Below are experts of layer 2 (counted from 0) of a mixture-of-experts language model. Rows are named router (the router's row for the expert), down (a neuron's output weights, with its number) and show model dimensions 0-255. Each number is 128 + 32 x the weight over its row's rms, rounded and kept within 0 to 255. Numbers have three digits each.
After each expert's rows: "raises" lists some tokens whose logits its average output raises strongly, later layers aside. This comes from a sample of Wikipedia text that the model never trained on.

# expert 122
router:090153188120144127181170100168124129149106117152130150085115166058157132132132134062123123145117129120098108090133092186070167181109167133125164145105169102114091159114094071093117180156170161131128119181148118170152145109115104134150065168137179140155100107069089127088160150132159145123130131165175160128128126092102139145122141155152109125174114175138168118118160074210148140151125162094135131135126114147142165137153167154166112126115105167145158121091159194158107146122097161160156138155087118169092112120076153102184115201135130129125133124153128118036059106115154156099100166119144075120149191171161133171150131179129073118113107073201201174078106155107113078155083173151150132134100124171158127147153101135094071167113081049115176142144051174118128111132137116
down0:177117166112114216144141099083094092132154123137099120081188130134215147099138145146120120097175160149118074117123118103074104150200121096183132145155140139119098140074135100109114173080120107165114136101185114082072120129172080130105098153162125144140176159163136088039040092128126103092100112156122143159149115078064107131168164151153118113080095134161139137171136134173135141132104099159119173135174126101129139191148185118114130091128103113168092101126129085136108162067177081120168100075147083166072139145131127108129112108125119131154110106122087144094120126118165122157184088149079164157153095124116135111174181127111173119176134089109181106162142162110158194081099118101145112165167171087161086118151084197108069081148116121086126081122094170116100150120134096
raises: ",", ".", "-t"

# expert 12
router:158086181087155116095141118170142145111143100110109194178099129130113180088098076170091064177120091122123058077129137067157162121161200159135134170103105051154091126144117168131158135139167134154146114166178107092134108117157103142073170100172077130144112108041127156075109130100136132168101100137077143089120130120089086124117095088105094185148102156114145128111108153057100150074099163116141178123134119150115128125154172103111119140170112130194141124080127147096108161164139177142140131147151142154153135110122124118118138108164085172167082087150151106161067100158117111114145160120170195112100141185139137158092175169167151178097111096107152141170187152116120127142168104086084199093158121117134090120185183154143138153082137138108066065184121118115144113158087159
down0:147147126147091170098166115144143162137128121108158071081102123105101120115203090085103200104114093205126093119118077147127195090108171169093105150095185125156116108146134086119131127094118188177151147158143147059101116130221177060144129086097063104132141177147165129122168131064102092118133157086155116137126057157106133143127099095143078138112082126192122168141166108089092150149120122157139138149121113132135131124155100103089134145145098118122129170177104108147123131080131170168143181138137112146158142160119188157114157201135178087034113134114139157099097164103111140135073155189180104081190121101102126131115096088140134103136170179119130158148105135095131121167115125112093156176111160143076138110137113155079157107137145101112085141222095114179116144154170122
raises: " the", " to", " by", " in", " her"

# expert 39
router:106152121138152152151096165150142100061132159126142078132114104118131114107116118172100068147152153095098104142138100127103124175086174079100152100133117139094142122183110159097109144159173126141108136109124104140115130112118144084106118151101110136173185074180068186141171083172105173140119137147118076201064166178123146100092192099145134153117090148109134131135147059124194195184115146122187074126193140155140154123126178174062179132153118172112137155159151123113114162102072127184105158123112194168158099088185127104092140167136156155121168141083120150142179117117147099137125151101128106122120118151153164128158089154160182121118122097128138042131095171167154168093184158128186106153081074179115190141188146142069164120145080091137101154142174148150135093138131158
down0:147147109109100121169113119134130185158104084104091151095147166073151127140140174118180102113134129157131156124132096142117183110135096111104161103128129121141118164174086068136148176137124134113094151118132142088165139174102124121135120130154104137118214159093119101136134145130170113164096109121154124123108137072135162129048095115145107215141121217100066104114190131105104130147089118099194125175106140099120106141157119137111160111151109173175119201152209147173079121186126155126186066096170092137122141155131174103169122129089184156062156115159142137157031088088168173173124128180106126103122143101140151157094160144152072150102106128167147124076134146171157056122143081129173136132137182174104080167160177078133145118117139132121143152134195138141125179188141100
raises: "es,", "is", "r", "ro"

# expert 61
router:132130079171135157072103114161113159147134133113113119139114126154158150058098095154157112133164169163117133150135193139158116085146092085115166122138124105154096163163186092196094125171129132160091186118160104146129097073137114125192136126110203110093079110166135148141132119110115143109188171097116149110140206167148109132158120088150052128100126127146135118203076158135108129145141143154147113120096148097097113099165076129181129122060133172080150153119217070155086073148105140091144107123155176128132141128149067197172132111153149088153124167109111171168087140074062104138146099127106153105119064135149114174125117168119184120110147134072085157168179080142188140129106140124162136120182105150164126118107111127126123109082168161131164118161115122222139119184084149
down0:097135125065161178137124125169133128112145147097124101137119129151102128154170112134148142120134073067066174100131122134154148105098117093156127121127090139100124139090163104189113112141173070182101142160100118167120085117109078136112135093114161145151176111107117155125112081124148069149127143110102094102161145153140120091192111090143118126138176122156137130107085104110147132172128143110163128124127102170102123120142113160130168120155113191140091154062061104111164162101146076122119090118142156150156148129141175108108141096204045126159143203191134112205132185098170164140148120123166122065105159108178096072072102214201135152118087121167192140088158107132117124161092122118194152090139144098128159059161169169096142156195070135164187097088150146158174144148155154
raises: "-w", "'s", "-t", "ag", "′", "-d"

# expert 118
router:125116142122117140148120173077119134143080086063134090114124093098108131191080138117152145110157143133086126117053125145110145110098092097107151148126074149159086131141158114077083147111099141190129159114126137114144155117166104129110175072132132139125163136154132145149181083121167166155107116193087118135161100150189121099098108097165129152096088145099094196172092147098131127121130165145102109155160149114140132130135179198147073129155074088111117155114107078070086132133133092113148146090161158069168100137133112181089124140069119176200105123182077089128144161124137132116049097127079153126158145152159110172146103065127131094173078203068133157177119113182167119066104116121116125137142174075115111159052134200163158109107135162180123124184173126091144132138116067
down0:109105147108075196115127082143172106119099184135114102093183138110180137124142128169095139173144084204148211131148141213145131151133095109135082158076153164156103178086117120124108092120100148090138074135157145210148124106129179107126094157113079184084181111149100162104166115117076119113106109079145166123094171187137113104131088093126138139126127152102118079154141101100145158153140090122068102148170165137083137156150084134157115156170213157143115113125141149123128138135204152154146088055164176140106124117090101143128107159130141147114144123218120118099112112182168127123078114109146101152166177141097134188147105175129159120125180105077162126121118131171175131127090117096155093126141195148154176117166123104137068199121079154082133131133156155140129146084105093
raises: "'s", " (", ";", " and", "(", ")"

# expert 102
router:069138174138110152148142132110141107151121108084093134152136149141138098165192147073107141123137134158185151125121088095200139115158143149184092151105110108137201081075114125132187143161104083152159050083095150109132125098126098163076144109139069133111108146094154103112082141118117074127148141115134129180129141107131185083141072113055115153201097148135167104096106095112116108131150072196079210135145111108118073071134136135138096136171127081126075114186098067162112104132135128119105083151102107095090164127135130111098210105157167098149131157072162149160104107154128114114152177151174063111130124092093146075118138134120172192142205145159091095096135099121074122164132095104112176149122146123093145088117155091173105097162118114126106149086053139139095099115122104
down0:137056120109192111087079100146111128173133082102132164094181163102167140159071071096145159149080133142136086135169130180146156099106158147103138124141077031122145100150183181154161168111085126179151118164175092198104087119128119134101157123097152156090126122141085090166175110216109120151128134112197154096101157073113121105158107175115167109141179167154158094119064176154097167128137102110204133098158140141147113146107123131142140120126136092105111133085099133106137148093074075087163116161137149162114134200127148120096156124150135137151147155151135125106157118124175158103147160088155130099152098099118133183085132156114141133136126095173130120098163104119178118111143102175134170095056160067150148101157123102130211064108151121115130172096187066096145115072136133
raises: " the", " his", " her", " its", " them.", " a"

# expert 14
router:094159146148192155079147065085133179104116094075081134180087115145063096158138120137153086142180171134122159087156195121129164073105067087123096170150171073128094163094196124123128189103118143143130112099164132145122126100104102037108135167148173195110158127141130114143133150118154097071074080136131078121114166084053080151169089157160130153107100146131047171155094100049174130138127165167099146090140142102139145112146084128139068101151162098106113126090142182125129130154186089139150134175129099130149087128104165135143114165112144194092128105218100126049171122124161109093152100124099142124113113081117097123135150159159134119125128128080096153174105190107100157107158163092142173145172116143154111142084124130181141145140126113125111136132157152130132130138114117
down0:142087123098136146095150149087102145075096144157076137097132098123147102116143100123150168132075150151135108088144112172112130153071076110169146155118108166091136195127119151180089088114103112177100122075150085145154149158137140147183146108040067073122105160129148111186106116184096193154124146139111169148096167115134107094141122117136145116129110116162070156097093161115137229150102176056126125082082155145115120120118144136120144172102143057110134121155159190107116140162150153140183123136167124149127103125184127060167120186154111098130188151102159069156143157121089121048163159129085097137148106106125096144138151091141076099091108162144094115172067105112174161119123112121052110110139142138078192092093149183203141149144095118097151136176085161097117120115123146
raises: ",", "pt", "m"

# expert 103
router:119130159110107136142163112152167090140172121091134111188144084145135074089097087138127155179111132063143069117105161140110135102131113154112075129123104113128102122140102079155099110143149168099194157129136115162168129121112081142062101113100123159136149112118057153166107158112163129129082143112165171115168091102133147102173132170067114070167169171128120094056189109101107123092151155068154171170102173129126147148148154048107159111161131187141124129072109138134133146210057101121092159106147129140147117127120154100096109102184093130149104188121089119144035139158162095160172084191073129188150151176111103165146120176171094156148119119153175188155102136123150112111136102155083087096119088116111137108118103112100158122134157140146088023117161093099111083125112134
down0:189134196115094087139148066124166142083120130055109105100188140141158109131188166127099115136120095100153132107119090153169165089191107075091182100126148135119160141100052138130114106105145128151131160112141147174194098161112104116108107182123181066128149128168153168110136105126112128096135172158176140157131105093118121149111093118118149142131134156126130112138237119172179058184133125148139108194091163154124176066121131088144141131110147165125088162150125159145095104171112110128179102139156102100147174122170168099114087096126154111157123137134118156213098132155118112120061097133149109162110119139106133045088055096148161077115116110165108138148102160149181094113084139134086086129121148149049135124207119110094136154155134104159104089074136158121146163168137080
raises: " |", " by", ":", ";", " (1", " in"

# expert 88
router:125116107128128116179151190172109100139174145149163136121133103163113085162122120129156191076149147174160143126136160129121114090136093158092097141157117185105173126171139168195160147134184059151110124188142089070153125120120125131123158119115111091131112126118072138140167104105148141120163111158126125101126147179157106142098104159077111100070181178165137130100139143156185142096172190150156127107150127150094118126113167064086132165096101182085126165134160138118134156104161107104072153135168161156068116179105160187177145132157105105147121144130131099150082077100102132151143106198170187144102172121049122113165059138114153170089106105122158172092120089160073188093142148065153079105126107083072183096101084055090110157105159104138169149082167132128116101153129102
down2:134180142143128116110157098146122160128108101106117120117044126180187114126160156116164123120131118139142144137219153100130163150122096125085132090161122133091110114207175083125111129155187137120151094160093165115061140067155115106145149171093080096160169113109121096076101107128128133117107124151149116124123113114127146106106125072113075143163055116143131132092121147175099137188159180093109087099116093128125123104145136146096163150195170120133164135099171133099113103129133168110108135082128103082079124120127174077119102118139189131103132134154089194124130099157077062127150147136058175108163142169178112191074068072127066130114145155112153139135126110082088110188184113099175105102100116035097117117114071156097113105143135198177153134107180131156120064079113116
raises: "|", "\n", "|---|---|---|---|", "-", "Source:", "Un"

# expert 34
router:177101139125157177138135168175080123094145175231103097040162118110120169139128086109156114141110135138100156150120104131148163169071102123165132151106181131099140103110100134138122133096171145164078122171116104101118150209158208133184144090200153096124175162176118154109140158211109158095136170084113091064122089140185105140133166116139094142102164121064137140132158139137171123155147111078117105110116183146109181124103104138094192115151163087174149178106079124129099109093136126109116161115112155112119108167129124055113118200067188187114122143091165118150141109070131151117167135068098129114138154130121112178103094121098108147093119160080125116109175182159143119158115109138161059100151084117134153107153106147138112135088076106090161147164086149144133134146087117
down0:189129102157097080127134140102160119145113117064128136165121147140094168110093105157114158201097101049146168119141116191116136126166168120116100094159149132113104193138133125128107164160108071184137123062122146142067095115119121129140175091139089063058109092108141177099066110166139127158123092121099096122143164098081175141176083116097154156108103115165161172136129124175181183086093164138189159137114086124179077147147163205064118128105070112073164081119161073103096086152138145120159147116101172152086103131106141156124159156200138143177148153098089128119177154058122120064147100114112109140171182152097142150100173149105132108119105099139109159099146125124114099136122100139129130150161093119116125092110101045081153159086178149113094078139125116079122111122138111
raises: "ou", "s", ","

# expert 27
router:145105096110081168097146071131115159105173117084135166123119090136142112148238209116121175134148144136182143146167068155139149135164092145149098141148067121099177134157121112156154121145108105130120110111135119095127099101161110138103124096146058133081140164085163140054112159115125095136130163108109090113115122140134149111150133139054159169140134163135166073119131168123075084074144100157130177098085131085091132127089145142179143086150161057154117171103099099128090123123168067132139116188113075072134147112173076133104215109096156124174094148074176106123139125135130129160159127140183061072130097085103106150107154136124158178184153132101119093075137089140164123137138108061089137168163176126100122125106188090097102076131183123107105140091063152120119120148134089
down2:129138118118171146126149149169109050098122131131121120130095092097128160139179098159176099117184143153180089168153107116101190168166088095116145101129140122113119135147094127148133173125129109136086161170110116089138143126124124101139144155122163070196121107114104183214151144122117139133196108170136139158137084107158136144083119099111119127127154149128089141071133115164181066084128109069060128113167112067169151110158165077088160163139115158179120123154105081047099158162132143097120102103116158135152095160153144133096116173157113111154120158182141139170069120109131121154136122149144198068053130143121067162158201111131135142108141134149159170093140112124150156144199144169144128097198145099183113159075091209105099060148137131149142162197127198133120127132148090
raises: " the", " his", " him", " its", " both"

# expert 0
router:146164133083170152160134134094178141120102100101118157144107126153164089104160067134118100163152174160137181085133140153101076113131057062094097115138131137087080087104152130127110203131143122159145115128143115108148150171091114073133159143103128166171187126183108124134122132139171100108136146201167089122143179157123144164126096108130109084112119146112094129157054032161109181173153142161143126139112151172130126112138101181101094091066048130106126127126090085145121185175101141112191138187134167128070119076086134105117114132134142114169146131180118148037142161065178143151107116144107100224109089106098098117154146100165161122159129128157092182143154088152149081112118188149175102139109085119116081143151141153071148123166103136120127137132188143136092136149161092
down0:137114124082134168111168071134085068127088147170156082069137151141141137147162091168143179128126195107127117119074077133077080112129155087117168160142108178177112130135171143133101123146082178115090101077089130116164135083129183100165145139146163093115165114161084123143185111086119106095153128093124107189106110098159119112196127100156108117119104144169150118166110125115140147118089091105103104077153085124098124140133191142103131123126145136079143133157145180078161106140155114101205207171120180120102097148125110009101092138118135075114171148100154162111172139137138108139082065106101121165125102101189149143118073128088128099161101128136137105152111108175081133107147150107121122166143182208110136108132106100130198078120074154116127173127159149127084094080083082
raises: "at", "ase", "-P"

# expert 23
router:124158147139123074143099139098105141120142116143161112090131101068127120106200120187174065126145174156124117185165117153142091167158107144131139142113168166099100080125075117152119157141182144085098158118134182112164177174171120130141071076117153162116112088146140164140138199169138188092169118065178136126109133096113108143125122130161158156130143149179068096136132139159150189150135126165125089115105156173100145111094118169155171166168119105110147151130089200140091166072105143122092126151079160104142104142107162120116127128060168154122139101088150153127134117111158154141102120147097127115138100080027084095146131168080106130147125149144220075134100174102203148189181129142108086192096154155155136104166092176140122153136088047142099149152142136154166082138119174
down0:078201167134185082129171173085143169122102135163150018107091164157114101112143152132140107176111107150099080123139131120143115158102172168208156115159078130100068187117118138124120102163084134133111108064157121169162091148135147127154156052107123144161129168198124170112157093181102129136167147117120146151162132119110127181061092100143095106105128108136133078139148171127097170139153082141132154131136074121115174122116182128133126089104126151105117103150066113165190042143126174122073113110155189127114111082171156177116078115148107082157150127163104131166081128116121078056077125162106185087135092118122140104140103133156136128115101183112121119083098120135117145143109117058130152136146099076094120137101121106046098083084128151131111165108104145120165090169105124
raises: "iss", "asc", "is"

# expert 115
router:141137085185130108088097109114129141111189106130087108109133152108144182150115158150159125133140064140091122174174129131161145152090107136105052174128148131078181135169096108190134098195106143083083155134158132121133124178073190089133078174161153123132141114154139131109127122162140119146136187074086163050120060167119116109193183081175110153143119098157157068109152143149135127196106166123127117145123158151103168190132141084172159129190143160115144124089133115176104080119141074098103073115087129146159153156134083117164126100157109152130080171143150151173101138103189127123178115130105143174115156056146117119150080146067167124143165121130110090166146126162159073176160137178156087136134136135179132069125096169073112133111127107115144134056102159089101146082108150
down0:107173181112152077131110112136120095094098103136147080111145118125132173152107133090192170124196139145162125119130154179140083164176129121126130095092086136133134098101110105076177113109183104163074124135101114140101136130148135127086139160101110246114080177133114111139108092118118169137172080178177117096057100181165156150126129099119154087102095074098096151190108131158161132105170146191148089110107125112083103106150086128116150128133102099112130113148112171172134141114078141152112159144111122090103051104127127060132150053096182174171056085185060085101138128116156161137082090152118170143102122114158182131116154163161042109111115119119073098097159160123113129107144144174113080151115133097077122124170082132105090102112121111143154136179136159133168101170136087
raises: ",", " and", "is"

# expert 68
router:101107078118097157161186133095147115130176144093129130188180109150159140116161085060134116134120149166173075162151102113119137087162172163124149173150113125100181096115086121123185120106137134134177125086142113159155096106144099131128136101137131110146114157153153050095068123134145074126122146057077110133119139172090137088215096158079162095083167101123131135090169152092076178108176074183102186121107161159132123106161102134064091134153173109105106111167142117153095139104155110132154119112159069108051172137121124121125227131147194160158116155073119129176119104151113098147132154102099118089139137083153114102136161121144130138182199154120095119075147102134134121164152132160101113130130098074058134076167143154156145147158177172131197133131057164148119133101133143
down0:169150156119155133122162171077130095190128132143139080121131119122099089137155125106198128140117141130187141119087118098126092182105091118184162149175064124119139155191102122176128165194225075128139075173070094095110099103110126113075170210113111108096116132147162166155205121162152112091077110091118061123152119071174123120158084145093044133169161129142096079159147098098108125147082115117116192148073120130163160161119141093143112106099140127147141112111106170096147161076110129118125137147107115086137085110079141114117108101166142179115170094084157114118105169207187141157125138154118068123078081098170171080134073155159121144118101146147112096171162194118176116128149101127147138098111145097119125156146139113176141143156194091132143115140141118127104102145112159
raises: " the", " both", " either", " a", " its", " all"

# expert 83
router:123122079157133124163096086156148145179155108154117134079164114149154156139067168162124101137129145123131158168119176086157130175169163118122078169162103076156117110166117103140152108177082150134158155133063137135111077129141130072086106098117130066186161055161186166177157161117103102127120158149103106109122190057099102180075092153182080181115168137101132103065162162094185132137145177077155103141057108110085150131112094171079163153157109161163104131079170138092174147151115086084140117141140184139107167150147090133128151159119079169068130188151107101113078093120134127103144072096080135097141134145081136124143193123136163114104085135173120124186147139188094100155139064133129103109143121144101128124103118151136163192103165129121073107151130110104111160160148155
down0:091121102160136137105118103177198149134125149111130171160151132147110108174135138140105138152162135148048072155132136046064105102092118139113134158133078094038133137146138143148048086127131052135135137161070132160108129100096118109178126136118108109164156130151086121156154129146139091136112085173115138122097172115138110097146097170127170134123138114129205057108085162070146100149170131091154117136100156146155177139098137113089121180114082107148119129106205076117141113147129146110134063167137147145066083078137143130099190133115125136159110160178119141176077062124102155143183144053113140095092129099141142138097119120184118118122132098159163085081128095158121109115118068075103212062141131102140059135126130165072127121140108146110156202132136130113088172079123147
raises: " that", " of", " in", " by", " to", " on"

# expert 25
router:103122106190160184156091111122138114141141115115086141181064087159132107132091129178135156142141177075097083073191181154107135118135164098097101107172088141175139199133161098114086116123103132105165175106155084166149064091167169116117145147162112124174113134106060124095133088110139163143088073159109105160139118142154096166065135151142135075091117110147105131076121119120173103097137126154153113153117121138111129154098095131068063127143064152082135157093128153076139083152054171140133183134176189155144109089153142185078081091103099114177100160103111132150129101166131135123107135142077157171091172116133182086136135123185094087140102142091195129084090085140106151129171141133144179057115096083132148149090107168105094123147126119129157098124180127065098147089129098
down0:165116091157197102110071127085133147130160125159186157209143116152113162149094173140124163161089191176120139123138169114117074110093134197130151079144148096117092129108203111134134095154136090110132124080137079079178098175110132157170105124120096133162163137112102169121093102185148164191135122169109157148084111093116142157160132139127149086158136123117138150146101170132160129146123119128184100074101088155110110138067105158123118154096098197108131139180150118124141098107121170163043210135179115141096097133095105090067072113120091115141106142135123131107121133160149135156123162165154127116155145141091169086175131178169149083104076119110144105124159031055144118165145156128115154126120129077145109165083124124104125060121156195117143156081122096123090174141097051
raises: " |", "\n", " with", " and"

# expert 35
router:144148071128108090070181114098131096143096214161141097057116160146104069153153075118147151145097136044116092134126147153127101085140062148117070115133139150126133139095159132159199073074129113139076135102138130189111139142136192160161130154154142111139116163168159113135122123144127110108106120091129178163179148172156154141103134107077183080086153148161161170079144180125089093099104133145099123144140138098106116164097073078168070156092203122060092082145137129095110095097162077124111146071189069131107125135069139192139127138072106070165152143134111109127112168105107139143085111172146144109115090076147137150126094134149114129115107131121087147101138155130148144129120146143169149045167114107104163120084187074159124124135175163123144149123110070121186123146085109
down0:077114127114109124094140168096106173099212089112161141159110111129138132179092165165133130183109205103083135084178122091098138135082178135121141119210158139097177192158167188126155123153137129137133205199161127148153125135125099148108135134129116167133134107053136136136154094107118142094150123096159077129061118111156155073100179149138087151141090109150108123142106155101121121123097049121177134103081156156125101097132176119113158140129131132217134195104075145121183146127101152121096161253140165154164124133141069148076107109134087154097134123108121127170167137163142102089150134194092148131130125155135148071156132142149145105171148078099159149111186118104107103125171137178079159198095149138102089124115086122092145134157139125117153154106160179112107115119141156
raises: "\n", "ly,", "'s"

# expert 85
router:159149102114095072142111110103127150150093115183147136117110103119148137149097146142111127145130142069179091166164158139136132138146166082090147140106153117090126093139112144104138126181093109146138078169103127103146060125132101127151112118124143101173191036105176143152050129090148123201119130168077099097110154123147137166136153116170176185149117172077128122166120172170132155143187158159176133120099107156117119124160119073152178145124090120129116129124165146125113143181143159101129138153146168129168100097120099124167079135137036106170085140119102096146133126212184122056190142114099165144155141128181157170113186132160144196107067134128113139133124148129059066162153082158156123139134064113148071151207115112138102195125098185154113070137128156152096112130173163
down0:131116148123084130122126178101099118120148129162128159143133106085069040127169162169136163166160156161145104185093154162158114138127171192216135157097181081098141181138136074178169180142116123197165058072160127169168130197101144075130135070132096123134144131099114123127118142137120139099157118071117113116135156135140126118079095154149153160126134179138089161076136132163095159136163097159166113143121137109099138098130137142095137119146107155079147141152084104069109138096131047184093105143117150167101140092126161159128190112083101068174157147122147108115106137113106116087098150134151164130156151150117174078127102164181133207091089137127173109100155140119094079086134119064099161123169079122077172070065121143062140106124150069134114134151155129107092084149152136
raises: " of", ",", ".", " to", " in", " at"

# expert 119
router:067167145111172153133090128081163157153122089119131054131150102180129075067147113129123084181177165079180140179126142174139056183108054095149130125117142178102104164155141120145140095134135124181157099170114121162113094093103118150119167117071091100111175089185061160140144128153109154128080114192193130075149119134087091169165122120123179128131120134046136136149142103128159165182079073122178084141094194102108149114103100165138165091118191161162092179155093158149134080093112135107085093164144135138149105122160141087123149105153169120130115103142086187128147116156137134148168081105096114145160127128173085170168173166112116146080123139104126125179127113092139161107169097138100069174118107120117107148166143146117129174172089111127110093124153140156126083081180104
down0:180141178131148108148110061126119103174141086115102169150117132105139104120135162118112103106106159150078088126089148138112128134137187175055117144070193146165107128078105084113181071168193098135120142145093154103104128131149111175089061107084174129133084118109077148020159174094086169185147127122148132129113091072156127084107120132160107125102167090126105132103137160142184134050114138150118099134121100122089156162100132144144113155126171147168082172123144158189146120120053129063115203119104098158129158132124137127142122091113154131098111096134122131116096111210078106153141072168143111091180147119123189127110146120193094126104151102117139079106105094081080159143146138099116151131164161093180143086160063135123083145135147116153095103128057161120079161147119107
raises: "g", ",", "s"

# expert 109
router:086141092132104159133105176134116126128102063088114107105105096126132087198109147078153115162131120134139100091155065135098073167122110128179162179144149110103113144110148197131128119090143163090163142129124095098116169188080147184108112098155166174146104161168129091153145086177154143152091135082068119109103143137074107099158155166142174127074111135123151171162123140086104141090076146146124143124144134191146181149190068095120154084099136088177141136115083142121135184099164087117126109112088180106093084056139160105078122120096173173158126082184117145134174107134148128076149106090095158095115216140095122067163100144124095118097077159122075126139052168125121138146134107102131116097048108168154138093078109168124172152097128098112138197144147107074112130122111137
down0:133163116116125112096155095136090122108141122121091148108125090105146151163072141111091124076159083116037154137080152123158077168092131134142176074159131136122081141241064156076134183102104153095131187102087122134127082112089118130106122149134098089166099143139165104108155112151111123128070101158206106135140148150159102072118165111111139088133075172105145154139169117187142057201136138085132101145068165145158159134137124141146178067131123150138132102111121097125100137164130080159143094130143146086095156093201133158156082161149169078107140112206101170076125149139165101157143103148104116169078112163108175108130076146137113112104116121181093080113100156156115084100168099107161097147150112137145120145052115126170112060090111130079136130085097125079114168102097120
raises: "us", ",", "O"

# expert 20
router:117102073165079109101117096149119115145183127154120125115179163138155131092086127102171128097136151157084113172105107167141078138119111114104099126086135080071117135166209065140103056137134131172117161126141115118154147096095141124216135138112129110158054160222125139124113090151125112067157200135202160100084128164150101161115181104160077130113043123136171120108145162171119162136164135182146133168152145089115103092150150135158170098134107112071099139158162113161099158101128131099165143129108102144171154129125114090130139093108178102143158160160135131204122131091101142192154065073145126157119052048135118132157078035137150098123126124117146141135171136131187138107126145131130084138159101166109188140149146121098195142091143128092134096099123132118123118166092119
down0:167137139133146130095117134134104138196127088162083134091138107145086103100136083168093087110164066064084131119143145094145184153130151050104123126141143116089172054163122113171145058181074134136089143107148111050134043128120162115112160075107168134159127105168141138093097114108188215175132115147164134120150155116125111151114146136133137108098109110153117127197132107123193135148093142093105158167142142133130085132134138129194140175203140110141103069084153088150124144156059104054095144159143159082179102121157109062081102088192143109055124125128087144146130138157167141118091154138112136116152156137124123163130115141073134132105109178129165117123143168120067123097083071090118115159111115099177142070159133096168126167087159146106081153117105085084132112128132132
raises: ",", ".", " |"

# expert 44
router:081123108148122102102082142171111146097134078131092122040144137180154165131194093124143138101134076124090184172085140127174166130100114059145158104073165083132105188164127094121125158151160113128127156147138116108130088173102109075135131100102144109141154050145127162161117152165116112145104174130183130077119124145147114109116074092157117152155096176146127058121120152126174082164155170117152127113132130121091152106185112140177153115128107184215157139122128104113140112107143174147133159175070207068146143119162085090127099131114113150111143181089186168157162168103127187139169135115113102182108169172115133171118155104068130198107089182150154075148175158138155070195127079165168098134149139159158125189141105137105109147110095126148114111147168161146129126177118117
down0:136172119182158111130122143074115148123048126130155156135107068135188110087124116087136128117160112173198154118143144150153161165103099168074127179106139166139106165122104174145135156121114171151101150092174118137143129119108105153192141116155156164102114143218134110108084148202220087083118109093111142093170135083137158112115080138167171137118143089101119183095112098109108198141138080085104125137116089124115096144151117134138136069122137116167167097150119230124092166084173100116123099114093123121145154095102142125129116138119182167155164195141132121089131096072097163150177169126125087148111194107127152089159092150068119063105152135171130137110062097189184136094167116113188123089097137100137142140082109136096149109095134084120067113167165138166103097134128117
raises: " and", ".", "ly"

# expert 75
router:091194197151107192100089068115103154092183094153127080168169157153121176125158206111123085173149080175119140092112102153125152118079143138124124164091102146106127105135059115094124163128169135173170123117151152163172155161106085094118097139189125169128168101114087143118065190099165126175109114149180158130102171127099102143187147107158133135146104171115078067113083128141136171174137145122131151174139126194114160152112067178154110127172137068190159116103089132147128127104181076165153128150059101107100136062126149075206133156116110162120121139151171143110137128108149149117145112124106118116143155099083143146172141141072128137142118132126139094099120123110142127129154142145118102191069189165106113084187134174143152191159107103114108121152161191102129112159116178
down0:135115108110121156110144087126159175144136148136133106176106147154158185114136149159103136114106175221111109065105197135134131099159120161163133081051194137138107140156145109111137132120173095166135107134114128138200192134127132091133106164211099105131150139163126141157122087136115149105141133172151134110078156100151108188137137126186142135110086092091125166185160067132142133133123093126135123084152109088124124100115090088163124156168207123141145159118086089132042086178119172177133132088152120146128093074130110149125185147084194113124114111128106101154085191117073156109101136147103131189118150156167105110080082134112136073130215130090108067162101139149158094111113155120111091103150098149122133184159078142005120138118128106118144145132088172084153138117124144
raises: "-s", "-w", "-c", "-t", "-d", "ot"

# expert 101
router:137146114117095159107113163119130186161107059112133128102122123140121115166107135154076153037178164115115158166153156138129084116163114153101175154145138136083123128119134158097174205145170052136133154161086150099121174134120136140162110127117164083140111145116116134063094130113149135102138127095186145077139074109133131126050144163102148102063085144149187152065100133180184134101163177137134117109148162150106136113093119134151151106111113113114109157108102152144157072100183125108133124112165160140103089106160128149149158149112131113131086144194144021157079106096121145168064110138132175125178088117131162136189111143141171129100116162199138132065076162089079144083108146064151106085085167125083114110119097147125126101149155055166158162079146162163114093191153103
down2:087159076131172066093121096109107143104111158143129102144085063195162167089161113159135061131150172126122134154196113106191177160121169083116123114170097117198073118083133093101126151179088126171147131140099169138160108116151158140140093121104104097166154153113120149073131094104153176128093091199151090137063085123137142181112163134167103152142144066078174142128088191202122132129121199171103082113069094130081178137133119161122148111089131080128116119140146184149100108166113112122095159166133155111169063147136165138132103116180144135142106118080142166097117125143148107116115170112158124140133111099111073143136142093128142133156159099137137127160141180120118081136115076126162152134113153147053042135142160077115141146144105104149146121118162097199087186174165080
raises: "|", "\n", "-", "A", " |", "Source:"